From a checkpoint of a small mixture-of-experts model trained on Wikipedia.
Size: 8 layers, width 192, 34.6M parameters.
Experts: 16 experts in each of 8 layers, 416 SwiGLU neurons an expert, 1 pick a token, a softmax router.
Training: a variant of SOAP for the experts, 539M tokens, 4114 steps.
Below are experts of layer 4 (counted from 0) of a mixture-of-experts language model. Rows are named router (the router's row for the expert), down (a neuron's output weights, with its number) and show model dimensions 32-63. Each number is 128 + 24 x the weight over its row's rms, rounded and kept within 0 to 255. Numbers have three digits each.
After each expert's rows: a language model's description of what the expert responds to. This comes from a sample of Wikipedia text that the model never trained on.

# expert 11
router:132138100161128133126134164153109124127140151098142134130131183190123116128173143131076104111149
down0:146115109143100138103171095166125146096106124149146140096082123150097111148082148119093149166191
down1:136102127123136108088096081142147148070171159148118116121156122168095151166117120135150127144199
down2:150141097132100149111124127174131074151107196161157166128125120094102105126120163131102148072115
down3:119118072108140095149134138123131154057151174126112145137144140157093121111129128109152151129106
down4:114095139116091171152109127128088125095142153153138108111125117138176116108122150116178132119168
down5:130139139120174134139134124087122118129144103123130158094131140097124157085123145149102096127135
down6:136118109137118110135123111148117132255154127108124111120124108120113093122131105140130121155119
down7:114159155153114148087114094147142095099104130071114148102183126121133088111187091175133120114153
down8:128161137154137166124095118129128121144090138125101103131113161103118127172091127111060118106113
down9:109116134149149124138133070147166095074157122153110119121124138140102158137107133115135134118146
down10:138156096137125167139158174160169099203131144109103136135141124143114178129104152099172138106121
down11:150076131107131096116149192136114122137127125120091161120094118174079128116110132094185102135084
down12:159080145139163140107134149114107143153153153132168128109177119139128139154123107110171116087078
down13:131105097136126130121094153143121108092122109112094153118150144111143111158108145159119111158106
down14:125118112100136116086137189169136138103112100084084101085102132113090128094147106144096161102155
down15:146154099128150127123089121085116157098152139092066115115122082164160122122092112124155104114095
down16:129168129096075156119125159122156145140109143089146125155110157125144112124122165102122135136077
down17:153110152143131152108126116160114135095138131129191110076098114098092129126158125127144165135118
down18:110141140150122098146088129143124158146172134156149097126105135158127157123162101100150087118194
down19:143082116076118118152121111133104117153148103079058127141133117135119110118127112158144129104142
down20:141123100127134119116087124109134136060134161137102126121148131122179121147148145166095124071157
down21:161143101131121125131157066117121075166125118133109160131172115099145123092068135086144150088115
down22:060137158119114144131144151152119141158134100120129148109135139079135101135111110155140160091134
down23:141116102165103106124096128093158172124095117101120137168144140148135119120101148122145097126121
down24:129127122124143106122063168092095143158133132128135120138138101140103141093128157135140112124111
down25:128129134160135159165156139169114153126111123187122149115137126129129103125128125128193093163123
down26:113126073140126134140160124147127147092121147133123147143066125122131128114134136155137174151194
down27:178151157069121155147103095141111109130125138133132126142065154104116189115171097106143139120081
down28:123134154138115080128138122127172127121122109102152131086159130141147125124138126159123119110091
down29:102181111130083139091115135124122124128137108113161147132157121096126114150133120154147149118142
down30:125127140195114160143165131145067140091139107144112119119086172101130129128129137095095129130154
down31:131113099140115082124121117125121125064108147125145107133123142108106086141114159073119125119085
down32:108144119153166107111142122152160108112105119078146096139157095114146172144125125073168114123124
down33:140140158140116092149132137141166134107128110171129108134113079150176105117148095138141157127079
down34:118139111117104143147168114087138154171167124113145130050160111148123132101120156126120136151144
down35:124127099116091174133120148117119138133164124130091144138152141108108134082099089125106139105165
down36:063120121160120162085123130108138136152116147085133127156153122105131100125158131152164182142114
down37:161121201165150158128087146130161119175159137130120167108094132178109139124164119096079163104181
down38:098151138065151142138135136093152100194109131159150126121148123124116149130168152127107138109156
down39:139132111137141108137191108121154114147139136103126100159150156133155137135212131095168134178129
down40:113116135133137153155114129107123118126156162123192170131094180146102108110145118152122134109071
down41:175108138135133112164097134137138105091116132170108155141137142196164134102139144081119160107126
down42:107137153128116141111146149119155101090132134110178122178114112126089099094092130128112125078136
down43:107147133119133086107108143104124144172089141142111137163145151131111121148101157150112081141101
down44:154129142124116132105123143099115119099103093123160150116186121136159138168193150133127147103132
down45:104172092148121164141107121098113124117111143095101111120128097125139123138104145097126070156089
down46:130118200154140118145165154123143103070131135146112086120126125131101137122123109123109109100135
down47:118076130122155101103122129118159129145137109136131104149148125087158113091114159141155182129135
down48:117098106109108110108115115122083133059105120145135139133157148135156115079083157165126116131180
down49:172118125123088121096141160113126118118136100096149149104131118121127134136099092117131152112111
Word-final pieces completing a split word, like -ing, -ed, -s, -ly in well-being, proceeded, plus object pronouns him, them.

# expert 7
router:168120134115124139090079111152115120148140113119130112118130165120147087138100106172112082123136
down0:121127114107129091127166169141109117086138131119108139161137066115146192124125102115145152122098
down1:147121116137177111149140089136110116145130119150145146144162137135098168104107108126129090135163
down2:119139097087145097119140169126079154172112119139109090102129065104116122103101129086067131137133
down3:126124133125131154141079130108137151121134173161128121181144066138111154103142139143109154107128
down4:152116141192093099140136129106124117137130103123132129145140145109137108115156095179145129121138
down5:165158132141120150130111163119121118182155093145119084121138120093129126134150145138112116102157
down6:166128096130113104128144118159111126165152091128090128171131093111125144134097150172150110139150
down7:090100101133125134114137125140126144108123112054057172156110119108125114111107137122139088191124
down8:147108160105128134143149142134084128195149141136116105150167124119120149160104131121075131119118
down9:148122119155132159077140126149119144073150145138136108145128137087134103162104113084107147098114
down10:138125143114105114118144150146106133136133110125084151134154105112198159093165131118118127144105
down11:137140142161149122137119136142140128104132144183170131140093154096127144104134141121108127149142
down12:106122125119116139144144098115073157146164131107139126106151117101120137180160104111148137128202
down13:105144124087114096090134157150098115070146165126143145125054138143108167145151125114106102124203
down14:132101128134112100123137193134121142124082115179116102127152163116116118141123117112119100122154
down15:150111114149133156152155129135113176197146130140142094128162122109134178156146100139143137146147
down16:122152094116147123091167164107142174127121096132152162115078137124092126115093101137144158119148
down17:118129152155141110114149074105105152087140151121112165107154167110131141162164171103140108159097
down18:100155109126161141139137132111121122165164129125151109158094110142138129108075097120138143125120
down19:107121176095144128135164142107191142122112147140125144120125128124118112126132167131106076126110
down20:137113158083125146111161154111167100112109106171093161124155089105073139178129086127121138104120
down21:118110124147107157154111099160132122174124127126112132154137108159183143150124123100131101130172
down22:159111162105082112116111106174124100228162150095131150080165140122112130123085097141086110117098
down23:125129133112117114127136122139122116129114121124118099155120094153163079147097196120117134095111
down24:148162151137135160102090135113097152130132105109087107121093121156150168135104110160120104165125
down25:138127149117095141122142124139119144125105130117156126088063115113108108137155101142108144144161
down26:136130079137127074128163114151126136094188156168158078107116107147163107131105140131129121120144
down27:148152095175168133120123138140136122109117098139143171139155180079131116138100197124190134146116
down28:115187142115110162103146115169164124088126134074119177153165126147107127111129117127159133115133
down29:128119113079115096115199148118100094162087169157122073137138110131149097138165105151115130097145
down30:129161094115107125163187138111116136147159140098120099132104141123141168109112154104151141133133
down31:112125105103150116114098124095154134079115119145107140129127110116093063155125071138105153116141
down32:120063148134120145123127148121118127156076152101125150110130080129152134139131160133165164111103
down33:119094127110132101128178136111136110116099121198093116084162108144117106175119155131130161117137
down34:127111132100167123094140143173162154145131118144152133151109122120126097161154134139182131151127
down35:104150146116136137159119102159156118147133127121086119118117139142168128159133106124102162139104
down36:128117086149161104135106152151164116175157139135125138134105139108085147126151133138140146075109
down37:116117102148093164146122124098127151192118105143123111123093070134121116131143151135099127147132
down38:123104152146159117140144152132110110145151111160146129126110108119130130151179092122167123125151
down39:144127137147132088134116115140115122110110180111144164193150176143105125159148122186144093111115
down40:134151140144097122145118167089148134097143167148132086147112163119096120090154144102114128142110
down41:148133105122151123113174168123121127124122135079127107101112075142132184114155150074107117143107
down42:138109090168122141126127147133125128182111120096109081081133124066111123116152143161156135142085
down43:127096111137101151137181128109098080149174168139148106137134100170143118141102125120114181142104
down44:105142150140128132142126039130166124171153151158088135087136165091156128145131089106099125121152
down45:135087091171137156137136101173144133088144161137155101149115150131118157165141149134128090103139
down46:118162137134129138119144104160154146093117168118124134130096076105156157121105128111079135119146
down47:132145125149172124150116138124098105110122145086142126138155104152070084105129134149110113115078
down48:140147142116127116081125165138100111087140158122140122151109116120159154138163164132131162097087
down49:154159134114181122152144142150129130080133121155122130111123115141135106116131170134168117160114
Coordinating words and relative pronouns joining phrases or clauses in running prose, mostly and, plus which, who, but, what.

# expert 12
router:118116158141147161116159098101115141131160086127138112104143126126089107177123138162109166133121
down0:144099102135143096092126173128116098125140108120099076098126079147122088118125133134117118109103
down1:105093132092148150117137096147110133129106141083139119157123091129154182072139091125122100125130
down2:157104133140117116048137118124097141095102107116139114098139172122151110129122165140140109149135
down3:092145120165115135099125169120112096087153139147148107128123160172104125173184113122123121105147
down4:145120079136094144115153116173137167226159151149158095141132121121133115147131076138109160155143
down5:076100127162138118173160092116163088108093098130140168121095118121109118128113116170160102171135
down6:134102132153141146108106150112140117182155118165079140126117196129141139084130121134109132084122
down7:125205076133100129125098120107120118194152131088143105125093103129156139136128093117076153147135
down8:122125144124116116124125099126064114220142109136102131139146112103161147160179091091114153086099
down9:105107139137099101092114167131080073144141089121117162138154104176128151120080112082150147119114
down10:135102163133111123169183116126093133072158150092149133114110157151150114086149142104155139121071
down11:157120082122132108092157122143153106152146107165122147118101116164126133127144102138138149115149
down12:108117149105099120097133171103108131182109111122133133130124145136131155138131146162130087166093
down13:149109165116146137096093131110143139123118124098111156105100100134129177089159145118169140131124
down14:119148109122113137110111104141106138170136110092110135101135155101178115138118102126160140125106
down15:137109138138117128143114106149143132147029150101124152111103144144113112132134093125130120104136
down16:092114136112100107135146120128151110074156148183122087161072096108122137110135101097108128103128
down17:133090140095159148141114127160147114145124165096100120125094136176140162142130135140111143150125
down18:111111183121145128105131097121119163161127086098112115169116181119091161131142135106148113114133
down19:143140139134106147085094128168119144142136161129131113122144096092124125100093178075102165153115
down20:120118079153127091123116169152091112117124155121134157133086102110123155094118144045143106097135
down21:071143133071154128135098102128117072145104113090159134120107170166060109114179170179150112129167
down22:123130150131108155135095086133131158095176090149107120139104157136106148107140139091150086157153
down23:102154118170099148131136146092113116116139108168145136115146145144151143169148144119151112147173
down24:171151146125143151111093101133199110102113146061136133195158124124112159125113085112153129157159
down25:128138160135127083133119086134112151146166123134139161131160136131118144150117104095077133057126
down26:123126105127102177142116146129150144079134190104126144129177150107095104136130115147116111121130
down27:070155093104113116140095123112150131149111153142182142093099133120103105138165113127147126206124
down28:083110117119146135117117162113153099142124086105147099139136115123117122082111158139116120121157
down29:107133132100120118082096128102085125127107121121116111091159130159123124100126170155137133110148
down30:155118115142115166045080124168134174057065123096117163119094119149130107118121114113148113157091
down31:113143141148175163126118143159082118187131073124098132081148112097116112083096131129136144155169
down32:117130134167170109147094128170143160158161129097146115145095117154129107119155105136091132124137
down33:163129146153117133127194123130114158112141178125139092136157080114127135113166151150143129100181
down34:129129160144103181141113159120121141135087150107136147150133127147092132082118148122068117127149
down35:143106147130138156143127095117163147105072072124119124164121159098100091139119169107105105091136
down36:130138137181139066113167121159131125115135113107108079114138165106136102107124159138067121153151
down37:104135091153121152158137123091136185074098136158115137163117143122144123112126110143148122150127
down38:113130152148105143118091107103100115125123092099172138135103143134072125115134140110183172153148
down39:129150113117150115122157115102176117126129123162110162128105124132117142120127129115129121092147
down40:140121145122137131139162107138152136146124130103131103156148156127102098115082154108131118156147
down41:121112114101108117114152143140128125115153113119074126163141135141133117116136074102103108130152
down42:108128112099149120117108142160151109151122108107072121170150105102091115158158129135154107143093
down43:156117114115105132118085134116134146104112112128117118125138136133111079170131096154095105147162
down44:154161146134134132145120118120159184129126159147153131125140099146127130132112111121126144112118
down45:150107120124184140125088117110136147186103142142129134085124118120155107157127169084141084135127
down46:137123134154093070118149157114144124106124112213104129130158182118141104147131122137132129124148
down47:119178120133141145093151111197130139135154139143111112101104104111121149110117136110132145111128
down48:138103147107136135154176142157145148085132169084147085150124150117163181130152147115128118113098
down49:130084163130177127152119110156125107078114158096129094129144128150118174137126132142108124154137
Fragments of Asian, Central Asian and Slavic names and places, often in sports rosters, such as Guliyev, Kazımova, Yakima, China.

# expert 0
router:165135166144118178144141163097113104110129113136180090132133116145095141113124155119129122121129
down0:119100094089143150117159133164091176105114088127114139123102133121146123116115153060079146169147
down1:142120112144140125134130091120140086109153088120137151096112141151101072098110158074134133104125
down2:115133091109129161111160079113090143127150117134114134098149140097111127162151128136103132144136
down3:100123109165122093078166134157126109152145152135073122117110141105170149147101168158151090145133
down4:123124087116131120183164097134130132085085115132098107121146151093132092116093095139129088146146
down5:130156121127129131118113133138163117069154150149141155178121163137112133103113101130104099117121
down6:123119131091138118104139117142176188134155140108148139156093110170103132105133133164149094137122
down7:099124099136126150127169108168125170085132099166158108134140150123129125101118109140173138103129
down8:138135067132128112130142142125155072136183122149124095166111125171161121141157127149109129146131
down9:194133075115146114174104131188121123123111126157121081124149132117125123121143126134176167155099
down10:121123114147159149128151134152150102103091147154131125108159146081124105131122128106115134097135
down11:100101109114117141113151173119097096112119133118121080131195162141157112063153136109074123134146
down12:042145120146134120166157113123119103193121121114125134121133142142080104115142152114118113109084
down13:088109158159089124107146112125132138133108130111119164111115116084085125089156114114153153116119
down14:177134138141149133131172149167141127119103137086100138107142132127140116108102134165095072135064
down15:171111163131111104128119119166125112103132151118103115128108131104135139091101147164143083131131
down16:093110111127125128124141132128118152072156134081155154175198156146131120116116111120139188158134
down17:103136128147157164116096142119140116084129087081101121161100123126134164079130096159108119118099
down18:082145141111140142128135067126169136124103160140120155125130117126114090123075138124126113145141
down19:165128140148117118126103125127122117147109158096117120149113141126106092163130154111112104090095
down20:088169103134147133160120102113162140118116121112161141119103099134128152139127127123127128127153
down21:121105096124118115132117101128054118151136161108145123153154161148121066144118140165123125104163
down22:156078139105137091138162182132150101111111119114092141141121198140128127134137144128111157141127
down23:116147114133151121156156127152081122123143141095120126122177166158130139095139110133141098136134
down24:118113123172133149137099095147088111098131119137103160139134139151139142132138136085133126067135
down25:137114136114110105148140159153131112106117151152115130138095119125143105165096130108085122148148
down26:117115128115107181123140148151176137125125068101115120090131123142130126168087136115152124105100
down27:136124141135130179124150160120137146067121121115135148150131090156140085134132139111096090143137
down28:126120168136112087168103110106161157112126128075146161123146131144113119102095119131139087098183
down29:114108110162155123175125085111118118135105120139138131162114148163137132109150114112109142107122
down30:138143133150118153099134131152132128103113136114112149149140123142100136116126128154112121113120
down31:123164126147124117162166116118139135136140115136139125109136177156126116138146163126163097152141
down32:121116101168116136141081146170153110069073132111126143130147089174096157110142142129108128099159
down33:136111155146122121117124131128122126043167093122158121114120120119116127132154125130109102141139
down34:107107134101140136130129159104099136157120116104115113187128172157108084113124134153123093149132
down35:145122139115145087143143161129140107112149119135111111139134139113177146090136113166182109105155
down36:104116136188150136111117118134129124145115113144132126115155126113138089119141068133161140103151
down37:088157089167141148138146124135117109171121085106094138169138105118127123131128155145172115123128
down38:139126082129131134164110141110123135105115147141127131125131147165121108107136115143138145120099
down39:143152131114111116123144155148138120138131105100133134146109136101118105088152174173184151165142
down40:155117108119144109083125115144137110119143126150110151204126152079145133107129147148113131136107
down41:162107123145109125122173118145075101140138132095143109174110171131163129154094133130141092150093
down42:077125124147135125151137133176163141047136144102160148119158134093092122173167109096149129147155
down43:092144148155142129165116123120152171129137140174115130148107135115116123090156085079130167150121
down44:128111135143122086157112153105105177107110114107134152154163174098170126164125137125080118118111
down45:139102126146139116154144106099110114085166095147106145091112146115114101100111105147133104136109
down46:100092124150130104134134111142101120121141112133140121136107098112109144095093164109108090154117
down47:147105101109094147129144128108160139089113110159122112175155150115162149121091124079128131177124
down48:132151094142110147121142143161167188101111152072130126107104132154118103140157109102105147130137
down49:074105153068116138131114141080146091075157131107143125110085145099069127121130122155130159136125
Short Romance and prefix-like pieces such as de, la, des, pro, bo, plus blank lines and = before infobox or section headings.

# expert 14
router:136094166140150123113122154164116115134076103092130150157094119104164138146137126152117126086101
down0:129162118137115141100152135124138101085115131176153101140123085129064151120169098141132130152126
down1:150084144114115125120168159154157096124121154073108118120101117115145106130116108120136087140152
down2:106095070091131150144115091137172107126128152127130168136120080091115157129087151141121153142198
down3:149157119152140119163127104138139146129131146096130101136128108079121071131119101140133156154078
down4:112138128146119146115157120124138097126142151165090149131119172164119171150118132098147147127120
down5:083138111173139114136120140133147104165186119125136124135155132170151108104124090126122118131150
down6:161118159148138178141137114128154112151144114149114113130116099114181122089122112143194146117139
down7:092177139139145167139136154159158176106128129174094141104149100093143113119126043112091127147133
down8:162169116134144123118112127137091109220147142107110118163127131132140098124150117137092116125143
down9:081111144154168119143105103162168116105116112155152107116069120081086080123149120062117108115073
down10:116138143164176087167171138162113125096142130114160154082165114149160160132122113143100088126116
down11:167121139110158091117121113155104156105125135096101116120140129157132148133131145146133128150124
down12:131153143152100136148098118124103100175137121105143101078086141125113118079078109101127153101098
down13:138138157103108132113152113151159142146212118133141136132129112153126136147124149158111147135109
down14:127114128133107115127138126144126082102129164130156178080132112118145134153116135151123154117131
down15:091125109099142147125134119145108120146139111157100119104103154134116108140142133132135140147141
down16:132150120132168150127084105147086078173155162095145114111113126092106141122096085142105103111122
down17:183147136113126141168088071155112134136133125140104114120136148119119084138160165099155108135181
down18:083112082154109156132114128186133095142131153128123086117125100159113136097131091139140122092153
down19:107175131123152137105136142125155120119123129132139135164119119093087109147142130135156158082136
down20:086143148122159132143096081103117114133156112151152116143132141115155126161121165121092103119167
down21:145140156109118100130090139109124165164134100158134156098117116131119138107159136123110103131091
down22:110094144101170153113167141168103099123122126136127169111128134153191154115127158107137131129142
down23:113139130116153119124097118159092116153102129169161137147108114116134104134112107122112172148140
down24:176104142121156119148138091107128081206109107157126104139131124134126150160074113091113125123137
down25:128164164139132137118105144109117096124148119134113100104125135121132098097171152164068140092120
down26:148149098143154184142151112152131151130140167101133121103134098127108179144106112117149136126148
down27:158138129113112118144142109146129094118157161102136128120129132148115118154106146137112139114134
down28:152110142120105097110097173178099133059166130139081140119115149176114169120157134194147107158081
down29:149117126096150131148100156100109100096143136141103132132152112153105128099154089123136139079119
down30:148146094132114142146130158129162130124120134093103132123152134184125118130157128108118075147070
down31:148131134157123145155165109164120146152122156152177113153110149138091127217095132155076111134132
down32:164205170149117150141145164115151141197108090148176130104126100154155122127130095154132110144073
down33:122160164120116112110130087132102167155097144122131123145093195154159178121123130079101111126147
down34:102116145137162114156133133123152120131115158132185139122130114179161135130135110132167115147158
down35:116112088159139105101138110144114132063088086129124155100121101145142128114144131130147116110126
down36:113120098106151119106140130160156098149131145099062107131121121107135148151128127162175126129124
down37:120122125126096141146149127156158139084170119100127123138171176089185108132124122117088134122128
down38:124174102116132146139145127110171168141121139129148147134107106121148097119125100106114130126114
down39:120106077152114118137131144114091129054111151101162150135143144107112090095109156153129126122128
down40:163130136071131103148133151149125095188125094152127157067094156154188129156148105089080154138152
down41:136102134120127112162154119159162128161140115104136127102153136123141141123155094096097163127134
down42:114106097153140118193175120104150145147111154169109142092067115141141126163105132164151141107165
down43:122113105162129117111169139153155122150163088132092122168096098124100138175166123148181115143144
down44:089137141145129175155107093116126145147140147120076152140138145127134151140105138121077173192097
down45:121139159121145110109136075098123118163081106126126155114148098094118159150167137126115109098098
down46:129114103153076137100064113074126097150096114175145191148135131128142131135115140093113132132150
down47:149111161132137170130110108132120116111123143169157175143068106169091087175130129127093123141117
down48:168127121122171154153151108144094161049155137143092148106152129109155128117118080119117075130085
down49:127136124181130145162078151142107153087119146106157152090085136116106153097145172102138149119129
Word-internal pieces of Western surnames and placenames, such as -ton, -ford, -ville, -son, or Buffum, Crockett.

# expert 15
router:081136073164105142139149181118109123142131129057151154135142126110109140122144123123146138094173
down0:099113095132125129133131134124087118094114123141134118117130107137134152164114123166123166081191
down1:123123167120128112096092091127150116166120110110116130097166121132120112124136154134113094117106
down2:142154159129163125130146133102168133130087130188148196147158131125150139096153136101101145142176
down3:113107112161098151124156166116129153140155127124134148122142110158138149104140113074146132191114
down4:142151141158146135118140163127168094121129164081086167161117145096145135111134123155114111173128
down5:138082164147135152165133132140101166164170129167120151079136113141202126129153137108127151126109
down6:124151104130065142123115142119161119155121163113153174181118148141140113098147128145145119138111
down7:109145186108136110107180151130105148124105112098174137099136142148143129115119141148163115111112
down8:130089089149087125111083114125123087092115117140131172129087109128121083133152123136156110100084
down9:125118159149104131096142141124152156116128110119134100119142130114137113082132136169131108142085
down10:167100115155153146106153175130174130141135160113117136094105106138153145103140138119128137130121
down11:115146136135126123098124132111127109181098100125110114150121108118068151107171164112189106098126
down12:117120172136164093114167184144126113132162107098149143181141120154128152149162126141135140149106
down13:122129095142121072139150103099150105117159112124137118110133123115148162147131150120132097100102
down14:196148142111120117099127149114143137141125136137144159152078159063127149138166107157142116167128
down15:138160102148151149160102178076134134148134122100116119100140138139159174142096145116154070121099
down16:180123144141134121144080138078126112146149164123084161077136129148138158137173144135117137109112
down17:154118163103116107122128135129101115114161111148123130146136138168092141175140143145120122111107
down18:141110141122148139128101086126156133186141124155157111135190118119153149170111109117134150110089
down19:131145157117116096112126097102111130158137123135107148132161089168162174057129124174103137127121
down20:133117098145159066139165121151140152074117116140167110143107143122133080137147119159124120133142
down21:106167118126154196125131119106137177188155133088146142134099134100104132107133146128097117131118
down22:122112153154159085157148118091138106089124119179111153162116135103069139130133150117121133148118
down23:117110131118128107151111166119146130158124165071120108134127107128143122138125107155134144134136
down24:137166140093131136124110123095113128080129145177107088108128174118120137155129098150205156177125
down25:145145113094157132100109113134124122153125132139116112149138133143113149143146119140147089078156
down26:144167099119123178125134136165122083145154123124137095106119138119158167152131105130136094120153
down27:135117166091110122132121133150159135152144143136156116107089119184109154165191131134157140111181
down28:175128117109128084086134137137123096130108094148100110121131127158162146123155126098165132139059
down29:105117114106114120112121153182118109125164178130135125136130131138126130107110147134100150128156
down30:104131148099168103086103132111154120052113122138106152124116125089092105083107161136180124091137
down31:154079138131119136119115080101099125122111136134145099085140117069143150160112128127146152128113
down32:087163107133092152132189099130106130064147149153157148095145123114136139130087151164123161087150
down33:133123155090158146097151124106152099137093106112143139143151105134103170100131085135137142127119
down34:136129159142144128114163157134161143168132105128176111130135129098120144154097111164117123108138
down35:117082157134148142131109141130132120117160146104157104120139136083131131159107123099108073137130
down36:119146134090108148118145079157138169047159126156123093137138136154133100120171150135134139168140
down37:144141153124138093108112156112141089053157107129171081164126116117132143124111137126135109130157
down38:097125114135127103091129125157071162128120170124132110108132114130138085105118159136118107109110
down39:128098145145123133147062126155116116097104136162117128116119117136139149120082126117059115131121
down40:116136140112168164098157135115126111133171131143150150174147144150109126100118113107112131124169
down41:155118158123127123146117120114155103097106099131128148088092120139134123099126112094120134102126
down42:125120124134073149135158157155178147146148149153138119149147126163145119100153102128153114138150
down43:106150127142116131114090133115152138145139148150101098167146118107138102124132149144094123080133
down44:188129084130142103086143124118148137150087081140116118095114100139116124111097145103093146143123
down45:141148073160116154138078114095097121131112106110116061120181147147112115126107113108121188101077
down46:143165175144114135194091132120131168113143155164114142109098097105081129179137104102155153133102
down47:120143068129129162122139134128089170156156097140124092107139128105136155103151110142112104147144
down48:126119181081108088124134134119137127115159121177134099135112129109155109118105107113138109187135
down49:115112139110110176089097119152131151113131119162155148140122125130119130123101154119160117115116
Articles the, a, of and hyphens in descriptive prose, and pieces of scientific or anatomical terms like nucleic acid, olfactory, protein.

# expert 5
router:139119149169080130182139140143103088161103124140090132159140100095104156101085126114119096113108
down0:126127117095085144113129161125111141138106139116102146116118145150101120115093078121124076147118
down1:125157135090132097115150166134109125253142185147115115153092172151154134160106170088123116112140
down2:115123142130127113096151097101106081067101121114149131123134171121066161121140140133138123121106
down3:144149154122151089161124133122135150113168130134143134107136121130128141092143144112132119129134
down4:116155141104084090087129156111160111137120142093146135152120121135120164135138129127154121116139
down5:144125130135159166144098137145132136159156164150123186124101118145124175119115088089105086105098
down6:137138178135115105140146097113138103121144145097137154078115136116142103096163147120135090110124
down7:140117116142133102143097158119180080165121172116139128130204084126133114147126106131128138079147
down8:142159151135140128090107113124150104090145113126147116167105122135133161128126153107115115095125
down9:166100123123137160143106148146102134137130152131155077125122135152126091166112123141122105120139
down10:111126132115138155133122160116110138152126107119141116149057082100147176155135117132084093164156
down11:156088153089110125086096079174183144095111118153129108160162115147135132117128100119104135154152
down12:151120150107140132148132080122093153072134127084097137144124144123128121081138102173138093094143
down13:163123089133166109196124160080136090157111144095098143151121157121127123123144185144120136106126
down14:107113125150094118122152103128128108115114132095127111147156127099153163131122130122089103148122
down15:145164128151107126134159113105098087063110170104110106138129095121156152146130143125135138140139
down16:123128133132126166118112123106142136125109114126113090173085133127130110122150123105087087128153
down17:122144129125154090104103065137176121142143059141132153098136112165144166139089144114119147113140
down18:108094110108132059093187114101137118142113134122091096125108111139136120112102105101121117073162
down19:123149157135127130092146145126104119095113115114137158135100107127091123120143112120201164135180
down20:166133159150129095137142101111133143180144128117121139132161105132136125106111120100068113128158
down21:158094156113096119129128119137145131155116105109164110126108113104151164133146108122156086066115
down22:148133191143168146142125163127121141135128115103132115127171155079187085121151127157126095120155
down23:119093112143102136138126151133134149139135117134135150119069132110075130169133123098137151177152
down24:114100110109157124101127140121137108255116122097110094140133119161156122135135090115106148152167
down25:080144110141092118101115076120125092154161106110138091127145138087161135159060099102138141136135
down26:138098154122118109130157147134126135095175126134094135127106145177113134156141131097143159108142
down27:138097123121108145118145143125124129039157109128146100159111132115134065142134118130082123075133
down28:144100135111071143096094160104091146169134110134131168138168184113162142114127156139137113105141
down29:110147112155113125093138147101114139080103145136166137124129142105123159117158125083156130082103
down30:130098146110100128137135156150100146102119165124128136108157103119109112086138146121080124177121
down31:114144145146145123111149112130121090182129099135130139122144145103131122165140092119120159131121
down32:168112154097103090142096133168134137136156098079135153101135166156121092136125121097116135131115
down33:168112130168108154126124149121125132158120095145167141094147154108169140092089124107121112137115
down34:084121113153141086150154165164126165124142165121175134164105152103077146119133149163124179124091
down35:151085078119122120145118160155128154099106090123124131127116148132116101154107093134142168121110
down36:168118136140131129150095121120099094093151148114132124105162113160112137117148134157115160109137
down37:123155109167097130147146134150151153196132107147159090133126156105162151153102103120129142126129
down38:104118114132089128131104106163136153090109140109126123120097143123090160090155125125132116142122
down39:167121162139145125116125115170131156087147155070140159108114148102130154114151135090110126136104
down40:182113107071136142142144120113145138158098112118110118122163163155113155137117172099097133116148
down41:158169095143107097113119178090139133187121151147153124107164178138125126122129098133144128137146
down42:120175106137149129134101101137132124109118128128136120150132155069128131125160099128148151133113
down43:099128096122115135088122130166121139104135143103117082115160082102161160094136152191139121126120
down44:147154102143124143139100133136100160167137124114126103152123091132156138125150100149109144129136
down45:105145137136132113135096120100149110105091141086163125147146116100152151118129171160145118150115
down46:141135085120107150134085185142107138167118116137083125134142170135113124152123113099129102168110
down47:120120154093150132125118082136118088076114141087124165103114113161137095116123144110132166130126
down48:128096092123125129174142118122095151079083100169138060149117125141114117114149153165105155127151
down49:151101099088087092143162097156138182119162080127118146137129119128122140100173124154178131153127
Commas separating listed personal names or places, such as Jerry Bresler, Larry Wynn, plus common first names like William, James, David.